Below are experts of layer 5 (counted from 0) of a mixture-of-experts language model. Rows are named router (the router's row for the expert), up (a neuron's input weights, with its number), down (a neuron's output weights, with its number) and show model dimensions 0-191. Each number is 500 + 40 x the weight over its row's rms, rounded and kept within 0 to 999. Numbers have three digits each.
After each expert's rows: a language model's description of what the expert responds to. This comes from a sample of Wikipedia text that the model never trained on.

# expert 55
router:524504494443514567512523473460566539522466539516463523499500516503532413582444539507476459501524468458481495500507449538489413504493455477567495465397507503460543485563539486564460487537503454495468592474559475454535540551503501464611472527432484554498547469511494524575499550466504466532523517536444513528443560480514438531557466553459503466524481515493515460496530499472485538518505574570555445440521507515499484542527572529468451490553531529570466482500488571482446465479440501427487471458565464505519451545490445469514468541474583437558491511465509511554449506482427475461
up0:472436463517496421495519503489466561599447477460491542509521558489554458475508510491478490613479475479472566443551531485518449512446513487500463564458488537443579499511520538461459512455465481534463472459493528564611529538533499521495503537484469535436541472420481453430502494472554495425538600519561601518554439521503513495439478479570549529509550449454539496523391471461493502476472459451557520503571518466536546466517491507488529544498496481471464443501519562477512497467459534510538433578505521486504523473503435480493468510481517456512532572461524533503493537488482481472
down0:491494504537448589522561619461511526443504476427497468482465505515464481419519471513507453444482514515470473469455502497453499453532521518480541595448478492489517506500467548595458530502561441495548467566486527467426547439500534443511494519524557456438487595490448452507435523494472485518467468461448483561493494524505476502489502482383498487538540506501486535481549453542552525472497504482512512451502517514521481563545535535476497468494559549570503473498541496462507510534529491563502514494564546458561449556451450541525492471527485541408454509571432534433500486590493505554
up1:571480490556509475449537486559495512508467514515471496424445494463505477478500484491491478494531621493502484421457519401466541558497496505483455445503488583499488489579532490523529531463422543480521521431460550537529486494503515432496460573552485463541486528482509539514506531547499479484556693526493484489482514487485528505511446500530456515489487487446453470517437504519485504518526486515533497491501458546498526478492505500434472531489527457487538514510590500495492486528458546561463497406471587552474606547462526582525473484463475461501435487490496498482496474510536505617
down1:510514483568490440495518465477542529417489555575494634431475488537491506488563551518510511544504537543498465537518493449538533448408519487501553570478596568519481549458459461469535405528513472451507509495473533522469491532529524515484509403484468457524458497502523472534543519518501514456490473553563473529485413535455528508538435486513512475502418488487556445530433473475451484488562461457472464472513453547525528473478573503453470471492522566480517481526440499483547509523514444532503525510407432486506447530530474476528521592544530540505558453430522454487476472532510517453
What it handles: Common function words: to, the, commas, pronouns, modals like can and would, and possessive 's after names in narrative.

# expert 19
router:467481475499509469522497456498494452536519435556561554449545492533506413475490511480568500479579501527561466527444495462479461527465474503523567533427526544509518491488509490558476519471509459515477464470461502468504503524561561511536452500488509451574482574480468453502404518489471496434510513509568473556486433398479471410520479510498481478514495521496460509522579508495493477493448453536490439517565506517581530560523468537490528532431605583509509433556485494466451575544462518453526569470529437513522468508532484569459540479471575459547505532458489445557500514529440468470
up0:488455467518511542455529456485551487436514532567447461509462451513518488538452538511438465525529498506524468529516485472611485543582581574399542507516530493555433487440472485575488534525528423469544525550569479533472501504485491477574542505501447466509512434432551569504524497528526465504555498579465556535533514482459452494514531480527537506563507490466481449475494509498522493511509468527488533439410455501482509508552466491537483482514482468470462469560450538481501486520472482532458480520524474466416462502512536529483517451565483554489489363576528503494562538441459491582
down0:519467518578586489522485584495509485643496501540512447470508500510508519437495511524445473486405500442500479525425493512489517507427526525557521531491560469439498513502570558554486499483472456579525579499557532468510594521522482459519549550483516505524468530498524514465494500518493480451531444527456538469457507382455524453445484541499543430589525453480477502470537436486517543570445480500523445460511522548538452478523541574500482547479519508529501479490469493492508470494428511514498471471503520461440540410520565533511458436512445540488467427473492511483476505516471565473
up1:473526502450546540499451466511446489507437482564538516543474503458521510582460463438464443532465495435505513476556435422479478451509500482514537543532467521554467543484536508496493492536428428518538502491477545472466541459496480428472547549509523492422521466566594560501524509492515539473540565477535452436445452539486503564534570484508555520532517486574486507427504406506523537478503468443564495528488478545492469502459469462421458542544494442549505502506464543480528499502497446567484499475487444516561383495520485523562481541531523585536498529467492481568473494558509423490
down1:501561561617512466427524391438564529439537491536493536506505537553496463418550521453523452505542543418503568503496467458473513560464535540468426465529475496556536539467560484442474484488499484529473524564415529448529490529447487514504559481570502475520482500526482514526494517483461491489502478450487510507473535448526489430423573541569506462564471491509486510503392483492525467518456565408503556511523475528487503500545471527432494509457548515482519493557509527552528470506516518487484473515448451501531451517500535535426501426530493521531530525499547399504483505466468454555
What it handles: Word endings and numbers in technical specifications of ships, vehicles, minerals and goods, e.g. go-od, continuous-ly, 1000 lb.

# expert 45
router:472447480563475535506475495500553533528409564484540558461444502459493567544545466517508499444500527522472447488549449499448449468482434478499531498603466453450501500490463467516505527540462476556452527517491518531430475474513437556425529500528490528485500475512454512521547526484433557504480490479534506516477543488500500507567415529435464507534552519547432557512468477494470442542459418436569566508519488474521509533485432502468482494539466498547503519559418518541561530500566450476572495490487531552466556521534479432523441537509534520504470559535446569554472496549430576457
up2:521542509520526515492466527480509527541502494559517521451468533536543521533495507533496496480552443544489457445512477436493528538574477484528412576548442514554527472541421521447591506462484572463522511460377579529473422490466454558482477552527469448504537527450496401517437452532518475525435537480510541456568494567485520452517487498527482522509481434509477454450483437534486517463497465481500482447545561575562544488509463482540537524517523529439498483499514512514540548520450504487506565473520521426502484469506547530554504440448420462561483506526508463450443424448527494502
down2:532506505503457466468625500502503513515461480491543529567450547533541553513466430512513536495523483477473584538444445456545528526477475516536487505494603488462487448459546545466465484548516540531527546514529508496418521523562498393422537525534513507495494527499490583592490456521469458459497472534438512480517517501505453554478500435440409480542527428419465482516450576541486436508525574486481519514521471429491463500529524497477413539489524439481473528519489477522536498536490489534541454518472426524539479521517538490577519466511477504483541524436455567500563454486431491518
up3:533532530542567440535585539533530483518493572445540491517466539450555481497509494469504487473447526542530482533481511505459475466503483484515526474486455511569593550557529468426454464458501443536492498506542505414525507524518524473519524524491406408509531410424498495476488593501607455529419531492538554538503515521516505487515468502531548489393485491502542503417539459460522531445491530486498550451497459485508506588505551488463513513480491514512486505479518495555501525504497473518462395439521466457476491508502596515426514484506465456442480426559511520525528573518497509564
down3:496576527422516411542575530435474535549563456530506587512563463408523462494473518464531478476482500486550510441557555565442518539505496473455447488482437486572470552466548466470489500481522462535492498524500548488516505515548553598491532488411414541509554534515486514482542504561467488507494456539464513474525451463497506439480470563525544439479521445530502540490492443594477501523554444488463512446544470465518503538429469548535549455517459532496555420458474472436546473484465460494506518474486502489503516495459502463483521517549438517560516484594512462502446515501545465462
What it handles: San in Spanish and Portuguese names and places (Santos, San Diego) and accented letters like ã, ñ, è within names.

# expert 16
router:480470527554468509587509409495477512519538511443529593496515560559501520446495484502442506550542466436544478487481496496484436499478451485529472480441455536534504470469546454532496508512522467503479501513526385435487536528491492502504437466510587507447483562404487413513499527550489471419518536555536475510492516455516566519584526483517473456498471466477524532443512487424469574502501500522535571443484532472517511530514477473421531437473514506490499464468564527490467542528468575613459521514607471498480551446522512524483471511485572524489498485506460431459430512538457493501
up0:479514491526492458493567544514528471516542419503494543538468483485406477554540503513434526523535579489494422548466505429527492520512535572510506533488540455487499563513495536519447541505455544502521542503498498496499454542527462465420526539509473507469413506505483500538573496437472489508535477493487493532522461456420466495457500493495593563573503481441468498511377444527504509427461487522447364448493516476447607478436493552502488492426448473491468545545524522471473516475521498474525566539503526523509528528545480553497561563535494450483455497470509429536538448526474473521
down0:464553505471538492545503481472488515530511513465523460480544527506521505546480475473481560463446538490464550441506545504504558489448500509480553477524502505535557512566480546470474489507534528474511446500499543489506526511499563568556516450422495565453500527535573466515459583501575459480512495505438497469527554472522552478538452491437524457483508478579484490478509456552486516497434446455456465497542473445541405539489508452483536401560485517526458487497523514438493521543476506378403490444491448492516486508462440542523549432532527489493452513509499526641544511467416451565
up1:437512506513507498478492539433487491447536464504461488542421605526519582436555459471512493467562501475499557494500505500484490511535536446566477468480477440495544530514536537422443550473483498547529556510526461501548629524465458441470486505483555563476452563519479520492516432474438499475466483522474521523536468534471527466463495427513457491564488459541521444557519517471496486400472496545486510553497480477518519531540520412479545537501475523443518544516496487531457472417504463546473533486444540482534592536597535432487528532558461548459452497529569534518532511436521486490
down1:499493383593478545428563561422480473503548480500487491513521509508543541534420525508447487564537507519522450485472456497505464461542479502433476465484468487454508525540565535428527564492502458494508456517507490541571483546495510529500483503500494453533455501545477442498534484450481512514512533490504518486522493507530442563497553449494525512524479364521559493451513432391477502453540534465582518449520473475483497445441542469547476506502521592445462551453510571546471479479574532502587526517515504498497510450473540521482538537554475490530465627520497529484493466546481520508
What it handles: Letters, digits and pipes inside model codes, abbreviations and table cells of motorsport and sports results, e.g. RT33, NTE, Pan-STARRS.

# expert 23
router:517534545482438470520512515518472470414564529567505517515424559510494548474513542469518516501580492452562529512527473515554445453499489446570503457537512516497384534524453536491473473418526503473444546481497470449487508478473467472467445461508527515485447486518519410537520521576481471549544518536445536508439555526569467603507525454515555536499477503434499462544559504529541489505508482549508516522418467531513498488456507465554497414571543545531457528552407414493478429442477512503487491513455522469512496535531528497509520419509548499469456499536426470544581485494497518491
up0:483465524422506546524436544516447543492436550499475478489514487510517469557526470504484364491479469456553523499533497440516565484512418503498450521505472508539525482535480514461476521508485523457525477534430511572500501479505500545491529447511479483544441491536446501522533456563516516480421451485488403410508497516493552528529597485443506534477582480491474539576491484524535403442527513472512433482492541471513553455548428491457510524467482476552502469484510501496555488480629440505514548560528570475504506526518446516490537467504537579510500519391524532565489547494471492505
down0:442401494516566484537472485500479534431521501524435477451476565548504451487485512564470501479564463535483451564545450528479551540524536594461479491523520510477584484511563576501553516449540517520451468448502483531518462516548543504474518467499509497485594442428525487500432488498463459533499479502471521591506526445508524534473440452518523506548462413569485453521505544490488579480554523434478481495535461499525542465514471482501444480503464446475542490486568544534509474449522499509505522522436540539539510479473480465503347508447459502477546576537430495551474483511504550492
up1:492529521558506532387571547558545496474531529526453430461509451488545494453458475498461494454543540484486468519531501507488493518497473511496505525492504471536519462452485522492467479536483444488512500503515469515514458475473511586494555497526509422473428447468570517538549436471521504505423534462495514417465490475480510526535421517550602401505617509513574521516487524518485538504460485516486579450505491474464490448439467546484452516522482442549504651531551517524472419489562479491461557464511527523469467538504445527544541577535476508540459504484470480530499533486473543446
down1:507520466478488537533530579473480450494533537534514568510547461516576529474441498413470528525565488437491441509536593499440477567556528483517520478501489521489523518501468473488480524439480456514446488475490470507510514485445588590521477487561439508480557550483504437501514524460526479499575521452526451492584547468510481532562472448483488436509547636525438474521484513549485554512516504451513567547455514501499465503471484453497479502573570463430495480508480489585464508492448413504470495538526524566501468411452478481483484483488395477529508486506579515515471462517481532521
What it handles: A bare space token after an article or adjective, just before the next word, as in the main opposition, joint venture, 13th edition.

# expert 52
router:494489493544468473459455511468529499498533523529554533534410455516489471513508564562441514485525455502518498462499527524478542482472465528496527433430480492446439545476529530499487526518541460526440518414541521503477580517542498578547392569479454495481501524440493436502516493463433549484464509562485435520474526580519498542554452520537435527586539469443499423523578550502487522514525484502463485434518423447560525509454443514497525492462491515528521513546495544450446495483445516519537401510521517459508584470495487519459497547448506497564569543557525464492537476470439427537
up35:456536476449475501493490446498535548540531470431493500524526505456480507510487493526510484527537530526515497602374456447490489466458482548557447428656491507532556496505478535560478448497527521442519501548519516495559500460513475462452488411533523502413481493500524549506479485517504514490503526509504534491563464503517524530496487468553509418479430449505509550480471501396509491480505483480523531539499475493440539491492521521438492523599527452561502584550486525529513456599520481427424511475499457443463460480543511439552457466538483506494465484567517463572546533502544515456
down35:501471486500473561519425552485495482527471480476549447439571500546546557438450538558519503526512453589550541499494498437518546511516481461533459466533530472501518546502474530481490480589408535489496516506469547547578472501562484474509527418538469535479515478504508517466508531487504506464463430472507447490534524571508482497468443522497468515478502584549513505490496558566565412477439501535441571511491487508532461522476495489495475565493510457507541466523560452524468455512489512472438523486587518464400507622437453499531516505478479574460571489507414435512437536495489500465
up36:556513474524511562448459633533464510542506472548492481488529500522496548467500423482500470447486470467479484508512523517522526455487551492503539450447485525522512494568475477429568501614528504493449468512489504439523527446523427560463508429515495484572511522510496545552565436534484423438499534456507515537540452500502495501501542570554457481505525552522479469468541523448614529475602600479525442570462543461503517481543475511440432451459538539508461499468445512562506478513518479515469490437489556498488504545554533461488441500544524542459491462509495471488520490479440514432
down36:507466487485417476491482499372515540466462489543509522548477497393524528602517551493485495472494524492513510463493466497512517464506509557496448561571448519464477567551556457542489585473537576471482474575531495515419526500489518527516481540415454511501542537466462452514481552409458573534476484498506495497579482458479506509529475449499515520556483438470503590521528504553524474528434549525459447504503557471482437528485473513479541490501511447514482538415506461467501474493520483536542540405599505464469516471483512523451545463450496509493493543496427505508457557450449466538
What it handles: Dollar signs, plus and minus, parentheses, hyphens and LaTeX subscript or superscript markers before numbers, e.g. $15,000, +17, _{.

# expert 18
router:533488514477441486489526546524452465423522481573538500520460612573570588497535479463510508525548520512501448540473502532485512492507536472569501487534522540534439521502496557507531474449505521530400519455518510499514526442486511508480531488489481472490496485412527428489523441528492410538517528475480538527468543551480434590557584526531457539550517480464533477474545570487525493487550538469468487597497448530554517426511475495543511483551545527543448499556422398529492482476448532513435458506434493513499486547501551548464461512484443491467452559515460448526522529459477545521
up0:492491521506595496569467578486513552492494449521532587517502461430520520493493582579472514453517553514498507499437510534502463501618434501412503464574548548568549549531508493469460473499519485410477527498456460473455596494449479522472496507526525449461474541507469548528466495452542476539476529501557449489526521511500541477464455497388493511510451493496457535482476502517485461455485551508488515491533513366474479454524455551499594511506448492490530510485533509444465440479470486531570521455424517455498474490512508463465548549501449525440459499473534524458562492519547534494
down0:538572475523485526448558441402525502444564488487476462432405534519501441434437563441492439554488432508515410533491458507476468518513483508565478481522563488513475526537488600555518557553501554477524556482512417575434501530437542539521532517431521548504441503580503429515479450549467505532517501493525499501458512482525462579470474484498469509441481516562536470560511479540553542524549468499555555504523485493448487562540474471505489506558505496517568496535503514515464500451456517477485520552522536497481475432470484530560463526533504427493475518443545529500444502522526451461
up1:462482545546477562491488505534529484495476554476502495548620494511486522477504575504516519530523532523560495497509504538462494534498482516504448529516480437526535462555457417511527565502495534465498498455592473494462534488607521510498417514520508494511486477436474476527453569528479534525475449471462424519510574512547445485529551486495491526486477503437509534503468437524548451461485461481459475510551524601364493479516483520530512500485491562462492450502541470467442475477562458559523485417539423531492492547497515513456562473485545436496470425476534472490433612537489444463
down1:457598517568423517436526561530433450510494478453501588488498513550445510507456504532564559485436436470525495521512536517532497500487508504537467497516504546483445521496512557519504427419531564544462496526457448536459567430542543493477558533447504402527545432474492472530504509465521505533507533559542567435450569486533556455468468534452538508504434506520450527479452518465487515490600507478443436476540483454541447512442507466486489543520528476534572532531524490490544476493513444511532527509461454481485451519532522510478390439463529517518437549522550512507510470528480552482
What it handles: A bare space token after function words like into, and, of, its, just before the next content word, e.g. into effect, widespread cheating.

# expert 53
router:485497524458495460482488495443495551565459533475534505494510464550483473526520487527507507509508468515511483443481483594438491498465532524542487482465517470413486555531494524503519482508520406561495480462465493546424508599483505504562507540468515539427589488461502489463484498448480476467503456536606454530491538513459392529505458465464479460547539491477531462447500508502492539533486479530515501462431501436574481475567488529500555493551489535506531430457482568469521519493496564501553412543461511435554575473486453508407584511467552436540525485479577490481566504453490438550
up2:529476479525477535422510444504523483499484473492528557475467452521481487500512491454589484499512422494535514573497505489564507481511516465452476457476528496511511514518461528528499506439489509486514504517509495394508494448498548459524512504525489514507470502518477530542477509492488509531515519686411527498465413452431493562523489408423517532512495502447451525563460532483586503483430486566516539500473588461495504541583459467613489512514485453527502507490494535477501495482466499521488499515463520519480587472482448497509551528553492592464493467464544498501554473553457477376
down2:511527562509492492485500475516472525536525535515489419504569501524562528506477505483501502520490625495529557523476419516484479572454457498491537495472500457538560510492471491424436527554490457434540494450499498479579430498506467507532481524507507500494539608524492516463502631544482405409468509521508502540460532455458465549510472592512479507499451472442596494477485432496570477531508546495553463498483500486497487434480535518515537468572490456460474448508544500539482443444462446500518519482523551501541465527512486444495528528544541456418397470509478506538458556516462505522
up3:475548495563540507538413490498454552447457519464565445530529527527516496511528463541515508375486534510429504531509463489459492492511518486476424426560551547506505517568419534516517491551456529488489503548500506406482492479482542478510609490540497464479574496471545542551466453491502506491503505455495488544430453571498517484496509534466488551495415472476513521473633481427600492513575471500386481528431499478545495488498567423481514517480454554542524532466495519504481499570471516525511503483483459550439513485470503441542505535529492514488504525538510435459462501510490508542
down3:487510512504503441445522524484529556564477496511471510508454388542529519551419546458472505492430582535582545482522536521475477501540516472478522578530494490511540508550439529532540509472520498568493502531430510521479550510512496440569438506492525499529429488460532535457505480587570507486544510496499529475564544498543502555550508507471436444504482503488509485543492468490500497494537430490510510476493525473527510453503467543376593446540494457548463463552503474449528464494444492420503550588467491436561442530502542533498478485441459578416492440483472429486492492493483435497
What it handles: Periods ending sentences, especially after numbers or places in census and geography text, plus LaTeX symbols like $, ^, _.

# expert 62
router:511521543485486525536482466476533490445449525520466533530460525555451507476523520521457505510515505437459489444559468515460516493497450478549497470484418434433515541529464482613462477514514568462482537469505474533464522496462477454547549544487521540519461464465577558570500547573567535568592511495429450500427534477474521508472500600428521503507524537508536366484391500478473460482480538504533414467514489550556563532464530527525516455515543519489526526496443534522493484466490472492522440478508477539458485462459550488487498523447514499482463444433596487470512481472460512537
up2:516394521476453454500517610559480563521468520477517494510447441540460466520551528502492505461491490498532575476485458551489528513584485480508477497498453488484511525463560504492470530495463497489545420477476483462506501462624509539509454545468450490469429504451468505493510452523479464433477566518495473519470493496553630621521534471473485560472544501507476462454477476493511453465429457434512474531549482482451486436506473480472566472550524478621489475518520471551493483477510466499518502545489585454563488533496459548503498426511522599492514524467496474507468555533473526494
down2:468529558511413472541470539544525498454506509509518519466429508486485443464508438528507471591469506408593484538561454548534491510565489528454426513520525524411483514488566517510446474430483494452505485591499434447484508493473530495456481502539408513549559543499464535495489540464510512527506517479471535453472478445495508581519518517510470536463499591519577475477577501490543519517563510512510477489458505487513505500421442539484441454510503444497513485445526510528487470559543549519504619563538535535432440536575457493489497541430523525469532521540475429485492511456496494523
up3:525509475482542504512468525521502526566671477481480449499510441569488548457532487457567497488493515502445469488485491484479502521421509453435524520512542512467554401394485475437524540511492484520505504520544508548557467474463434481517548543488471486512488485494553530487494467506455513500497556479466563532508456462497571478456491499517503563495577530500493509472503414484459490499526452493491518510436521558550426572437460498476471513505412511458489477528480533496579495479546504452482473519481502520500530598477522590496510470578497507410422502523408516537536560502528504547
down3:506425453497497481467522523439452481492543473598514389460527469546488510528508469515500564465482538472524454493489507532493430466542525511526560482531497464521538472491500506584518509508564425502556525532519486495465541534556559533468430473437486552472505491548557524451523496475549491419436491512470495558562436488526516506516568491522538448550480569465499512499518530496552478496499480568482549342489456472465408455481461543486531468396457531474503460533480492508491576559477561485554519441564504475526567477518471434464497469484524545453519519518484547532511506500509499505
What it handles: Commas in running prose and lists, like after "For example" or between items, plus words such as including, because and like.

# expert 17
router:517448534562484451580520395518530480546600533491508537524478539544476518483479487437487508493516475473510500480486458477495434520535463463489489493457389559561456538514579504535541488568455493555439475451493423464487522487459426484508479443563538501471520549530443427512547500563480516521510587549549411533473511501527562448552550441462477515495514511463496493493514433475497526492588505464573488529451510492497537517524457489440520481461499543492508487461527534475402553522491542544507495481546507558521445463467540501447419471503534469439511483509532514524470518504419458534
up11:481559469487466480479494510607517525502487534510476477475488516465542472528492522515456477512497504454566535497429507496514507491495529442498502479509450498513478484470563530442497544511537469504493494480541531568580529526437513485428554533555490480472461530568503505461473535490469464541548416468463503455591440472523386664466474459484514450544579441562552495452512495514456444530509516504536483550452505436484562447444426549555569523526491497512522441550485466502553521523541495510532468537452595483532492460476493446547494478452451510450524513495518473485560478472477457531
down11:491435541512597535454470531476527457535472490563488480466562506553601477528524469486512468579499513587450513508501490509506508469544447523488548486507511497476491486490499556509510506520434473513434458548474475576474528533488489448473534406479538497566522456496553538566522480441475526564483457485450532458492526458514501498457557589535522491514489588551545478484521508422475422520535468505509502483514429485455526467442560431498517457532462488492453455521466483521517527469536520468520496468505470499466504478521518535551431488585472557411487576451393507433496546589502508470
up12:571483501510529549486434476442506432406445561500497558524503518472505529537487574517514462570542527514460498534543502494459511515462515559480500409498536457415465471472503488513500559491498538526522513436400506486540393502504443470544480524562509525498439432510495492469524490463450504500518460496502506509548520512507479476474470476471551574480518471496497458463438497483441466547523448497473508564485560468470503514560544510556427511551441497651459464498495501473560476399473493465517507488498571517514508557552501515536512558506513477562556497472441557569487511551462462469
down12:563491503485454497530546457488511513481502470495454484491525532573506459499457525464518564515478541610509502511474431498532536466564453494514490502573574470445543493521552564481520502549509561485541534519534542525480457520459538512431467515526444458458495527518477487521459486486514450471478530498445448534455599524472455537565503445494553532461495403544507464532463430487637463435484472509480511471484472475487503466474595517534429422540494520415535464543460526429508421415555525500526483473475426500475524454541439510498507502515520488495458468580507518484503554536497506512
What it handles: Single capital letters and digits inside acronyms, codes and identifiers, as in CAS Number, CODEN, Pan-STARRS, anti-CD30.

# expert 8
router:526540519563484498440433456512526515470480506496484436520559456471480538514550538486491495517421459600509504528545504467510501501468489545508538475532542493506551627498484492500481483495485488501459536392527561508405512517540475501468523530471489517459499494550457532423568530483498518504530530477457494517486540460478510484463492559495509473508523452494523574459488473518474464508460472468513529512494545500601561577559499486563498412545518426472404506466506476474516512543547416464400525455517566515513571419500471511460495432507506562464485516558449515506446473554477584491
up0:590434497533469535513503465562531486460540458499506505480487478510487474508509482500528548556535511533497529492487470465510458526540436406529514517488543470603486512445498464559474496503599555494512498478501510456511433466461525581523524554530522439520506522529464450535461532458519451585529581487480516419529493511490454443516490475474557489529575580407459455546512546467492512485477524531511459492485420510398527467550555475512434492480516558485492494509465477572575538465521507460538473438576525502495490528504481463564531486519518534508375543494464449547533503494430521482
down0:509467511439469529543524510537509490439518567518543517525495456478549509504481457507466533518490496540473509542425539476572448526455543514489515475515561556478489558473406570419481521526466494524484453571507527514423496503552554412502543512501503508488422481482453543394559547489433478454432516522439461445477516543512594521467479435494538516505502491483534464386518495462520429520481626511507506497507479482525507580514472597492557557476537527510438524531492530494479459491468498526545438512478457489475564504531500479546455472457464552492534460496496540462553501549487538486
up1:450565464543443564463457562515470543580575443439455459520513574478494452420544436531485488463449499479493517549482518545496464508589523422501499457497503517507544505531501558502462411553479526479514397535505494464503469486514513534421530481566442490515451483527524477569547503526497469527467541517493491521480527520530472532530489505496579426550535475455526491495427501531468522538561489551557425416430482524504505492485522435519439487498517520447533555512544490431506406456531522502484473471502464495492525526551493456489439558537489489511487523459428562496519475533416527513
down1:499487515467462455560615514460523429452401520541454558486435477507482474501500470506489475526421538471526487491561548450528463508526505497508533499508466454513511408517528566483551519512503549554466551497507508517489417449493506460494471504486515458468550481522448436442546550508508562426511407537557518516482492482530502464546445582419479602553473502513526476482511456448511507492572448564541498552496476517442454552482530592515474493560481471554479487453581529433494489525488499468482501553515578517487532526488465555520498486454498473497488456525430438480489552512530546494
What it handles: Open syllable pieces like ra, va, la, ba, ma at word starts or inside words, such as va-ry, va-cancy, Democ-ra-tic, Va-nessa.

# expert 1
router:521532580557447464497483490453474459429514429520500501467465462543518516509503578429475498547545446534514448529474550480468490489522555462497485493596520533479480489472458600480591413502557527417450495491472538485445501433478529511453517513503568481522484507496545395534457460510547497514487553547466515491499512526512530547502522545540513558493477508491496485530505487567536505471538513481528508536556494502509457431531500443511529506529480506523507565560452423502536539481476484574457459470417526425443489550452513508501560456430440465463448547519472453503554453499556587464
up0:447500506519563487520529493533523477575545442506447513483482499544517528480477516445513529502506529439522472519439528477561475500481564521540487537495511444560482504468520530538420600498459475519507486503452502473461529525454502545472487561501487448509512539504528495425521612528478519539469540508465495563419505489481381505438490442525403541491455436485519437482528475504471508566553560450514533460467549504559463522477566544515496441504529473468467497454442562505499529536468524482427441534501498534484482577458470379486492510472479423511542580497524480541448512523439470544
down0:594505489473487519595514487531542425535526501511505412538574517458487519462527497469441502445499445500485485501484522413455452524522483504474538457529444474573539428487490472548452527558473477520525460538472519499488529497467468503508493503547453608535534492465494492508512522511464478442478456596486501534521512506480473494477547509501573546466457511529459419502418441538489536512510424480467526483530478506484573447491457488473478529518450418484463550433509493534503462485492457477486530550540419521586508520505456479554537467562544587517584458466598461532503551511558472507
up1:518453455504486426530556491523460490489477529452582438461375534576523475497444454561501471497514537488524465495461464507533513477531525535462474443473496511521473555447530482528491448468496436510508522446497463481495499482467554475549526613533517504488564574402535483501524551527549521430417510537526546501491438487514510570599471509520449521448460431451403517488466490522541518515521462515556578452554539489494474529546456480485526429429450506505499534436543482484479480503508539513465607487548509517483523539548472479526475487493473494562556462561516493520527523497525470508
down1:544466484585461490514488448545454482501451531543507501492578448436540543505469493492489502452570548566490541502521432528453425552508436488436508469413504546529460472552555468463487513431529495591498520467472466569541541467514496475424469459529515489476552546521433488492591550472509567475491536517446510516483459475494486487494482535507522436514520515536532521560495547443498496483465538549539546548454569559493438518488542491518491503458453505495422512499511420532487499529578552446470485571492523548543529519529399455491533510499422488493517524444544527440474468528460506569
What it handles: Spaces before a new word and word-opening pieces like con, dis, trans, head, air, often in sports biographies (football manager, chairman).

# expert 63
router:552474561523529515551537481526527430493457502564498521543503489529460566489498516535492458495496515490489451475506469515510500465494490509554508501537458501453517561544442484551457505594553560520440461461523438508479524554457493448553533542487519544502530464486556579488528528545511534527572535432423412526446494527509483458475491611466512462491492541463504409477429525454501503571516498630481442448482436531585572496461494538464454422442462478440533473533430521531485523485501494533538463441488513485464500472542522524529450546515503473489456489462520511474467539446514514572
up2:503508474458508540511505442635431519539467508463502576495483519516538503530449539481521486472584469545465490515503439462492516480502455488491548503481542495507441489517503481501576427506523511561539477457508474476504517449434556472498468465521533466450523463482496469523506562468448458529458503550527495536475533501526458462565498459494459500482407495502361542469542412452522488517475451489568508531576514476487511538474488482509535485462519502556442473576585531509472486611546609506477480495497484524465496481460455529527500491515519485497515547505522442608493529586465431499
down2:523498455501479532487445497427443459523523482494536545516529533468452531483452511495508488516539492486446500473494434522441497591531459527529506575537502423507500441525515515508539487518578486575471420524494447520488502554464601491465523477571546521488453551528550545515521501512476490489474555531459488521497438485458491530458529530579521468507545509389425493454440467480497484536505551513462541495545529479481522467544479629528559478468420519426500415504513567473527494460497516559513545491488438455511469453522579456473461498468472509495573496384531536528510506492518449509
up3:488477501482504470521490511543495503492470498524572594521509514508564501563486441473467470452499537455525503549444528504560552471474439460508537486541488559537498547427651491497483479504491487503500481569459514520495446492559447553536438491465536465447499516411467507438494538530509468507501563561728493459461527474455498572530549527482473517509520501521545510490508484485484527503437532528479487470504534519540462466516477479486419483584525535510509496439571481513467591486544479492509557490498541451511462498517476463489543534496475549479445482491526476497481473499527479522
down3:469531530450490528430440463445529580494471522457522521477517485494528497545488597517473506526497468479531497521615517402541491501495515584509516497379522486453466427582560462422460531512488473469427496427469447492497470521480513483511514477501436488542496519519474572562440509515545544472574428508487503506552541523497479511529412545422502519416478559483479540494538497512505501481543498443541410527478514525489536483533515456527474464468564494500567532557518527498516411470535505499551430491539434485499524500507481503439484506513552512599506470522469467486513476516536493530
What it handles: Commas ending introductory phrases or clauses in narrative prose, especially after dates and years, plus when, where, but, because.

# expert 44
router:546468548577478411471515461515524474492544489502421529479400514540465524422502513476518504465403452494546462499523473455474452501450472508540596417448517476502554566468478554574481510543497433586454511509475490530490550477462396528522510515426543537523555525515481483508489479466497491488514440512462466521524518477469440484540504499524474475498590528540437501499540495461492532434482465503493498460560456508469515486501519549482470491448537496502501492418433522458488522525505588451559536560535500497522475418526514558548453534579469455482575516514512539541502528479475443557
up0:463498502574553460517594536457497550554415508469478476602426544493460506536559519504534468517482530456467528497494523532454499490430503494542520500505506529489505502594471578458502522501533530518514392525539428540517497549362552426552539574492495477529516501503530502494474487532504546464549458514511468501481498506521492477490519514486609504491534422495513453553539468502546460537477515547523508571415496495485477526490509428475506520531527467500523465507466518515530498461532446500444497441430517574527557558543426455492507422493555520482509468476477500447554464474538463447
down0:602453473495488432503501497473484495469487478476412556400536520514506515485500478528551483517589508477617493408466518497488540563546454435550501494458444435493505491477500491543468486464574489484510529486466464534471474484540455517537550503512471543544536482483459527453485480513550437500480464486554481529505555527456486436518574486499468467504518535513432535525405468518502560530501486500500539492440527490466495536544496486392468477506517522445450469561513476483494528514583533485534541479539519547512543487524435537510524521470571397499479484480496457528411601462554446476
up1:507529506480580519476468480489595527563463502476570432525608564550547522493466448480518471506548474425432483576444431485526488540540552494454486488548514518511417525443505540493505530549422439527526467561460551461469523554545573456557535510549533489528496487367573498429454509506461511484494484506465501515526510462446490530464524544525480491549413504523505517565528494514509501539464443534482445476458542489518497540547424426501518511470468553488528462519527487452520505487435459579528442522479464495526484494440520528521509495529494470524495451490562493470448502455546487482
down1:493548472526521478473544553466497528416519479567537525555491459432531495468563514471431524596480515488501484473488494516601532487540535521488507533482458496473514512515584501467545510430444525478404474519516569572540469519459478588463499558418462496486439409443496508475547463455489485551518565521496467497522500527484482473510452525519534535496483484431510530544559486480508527555528540567462500575535488480529510482453496535455586517496478480485450467479550507491448485493388518502448495522565500452560474447518494477509492539494518546433481540518583458489525528470421443434
What it handles: Capital letters or words right after a number, such as C in "1000 CE", A in "550 A.D.", U in "UTC", people after census counts.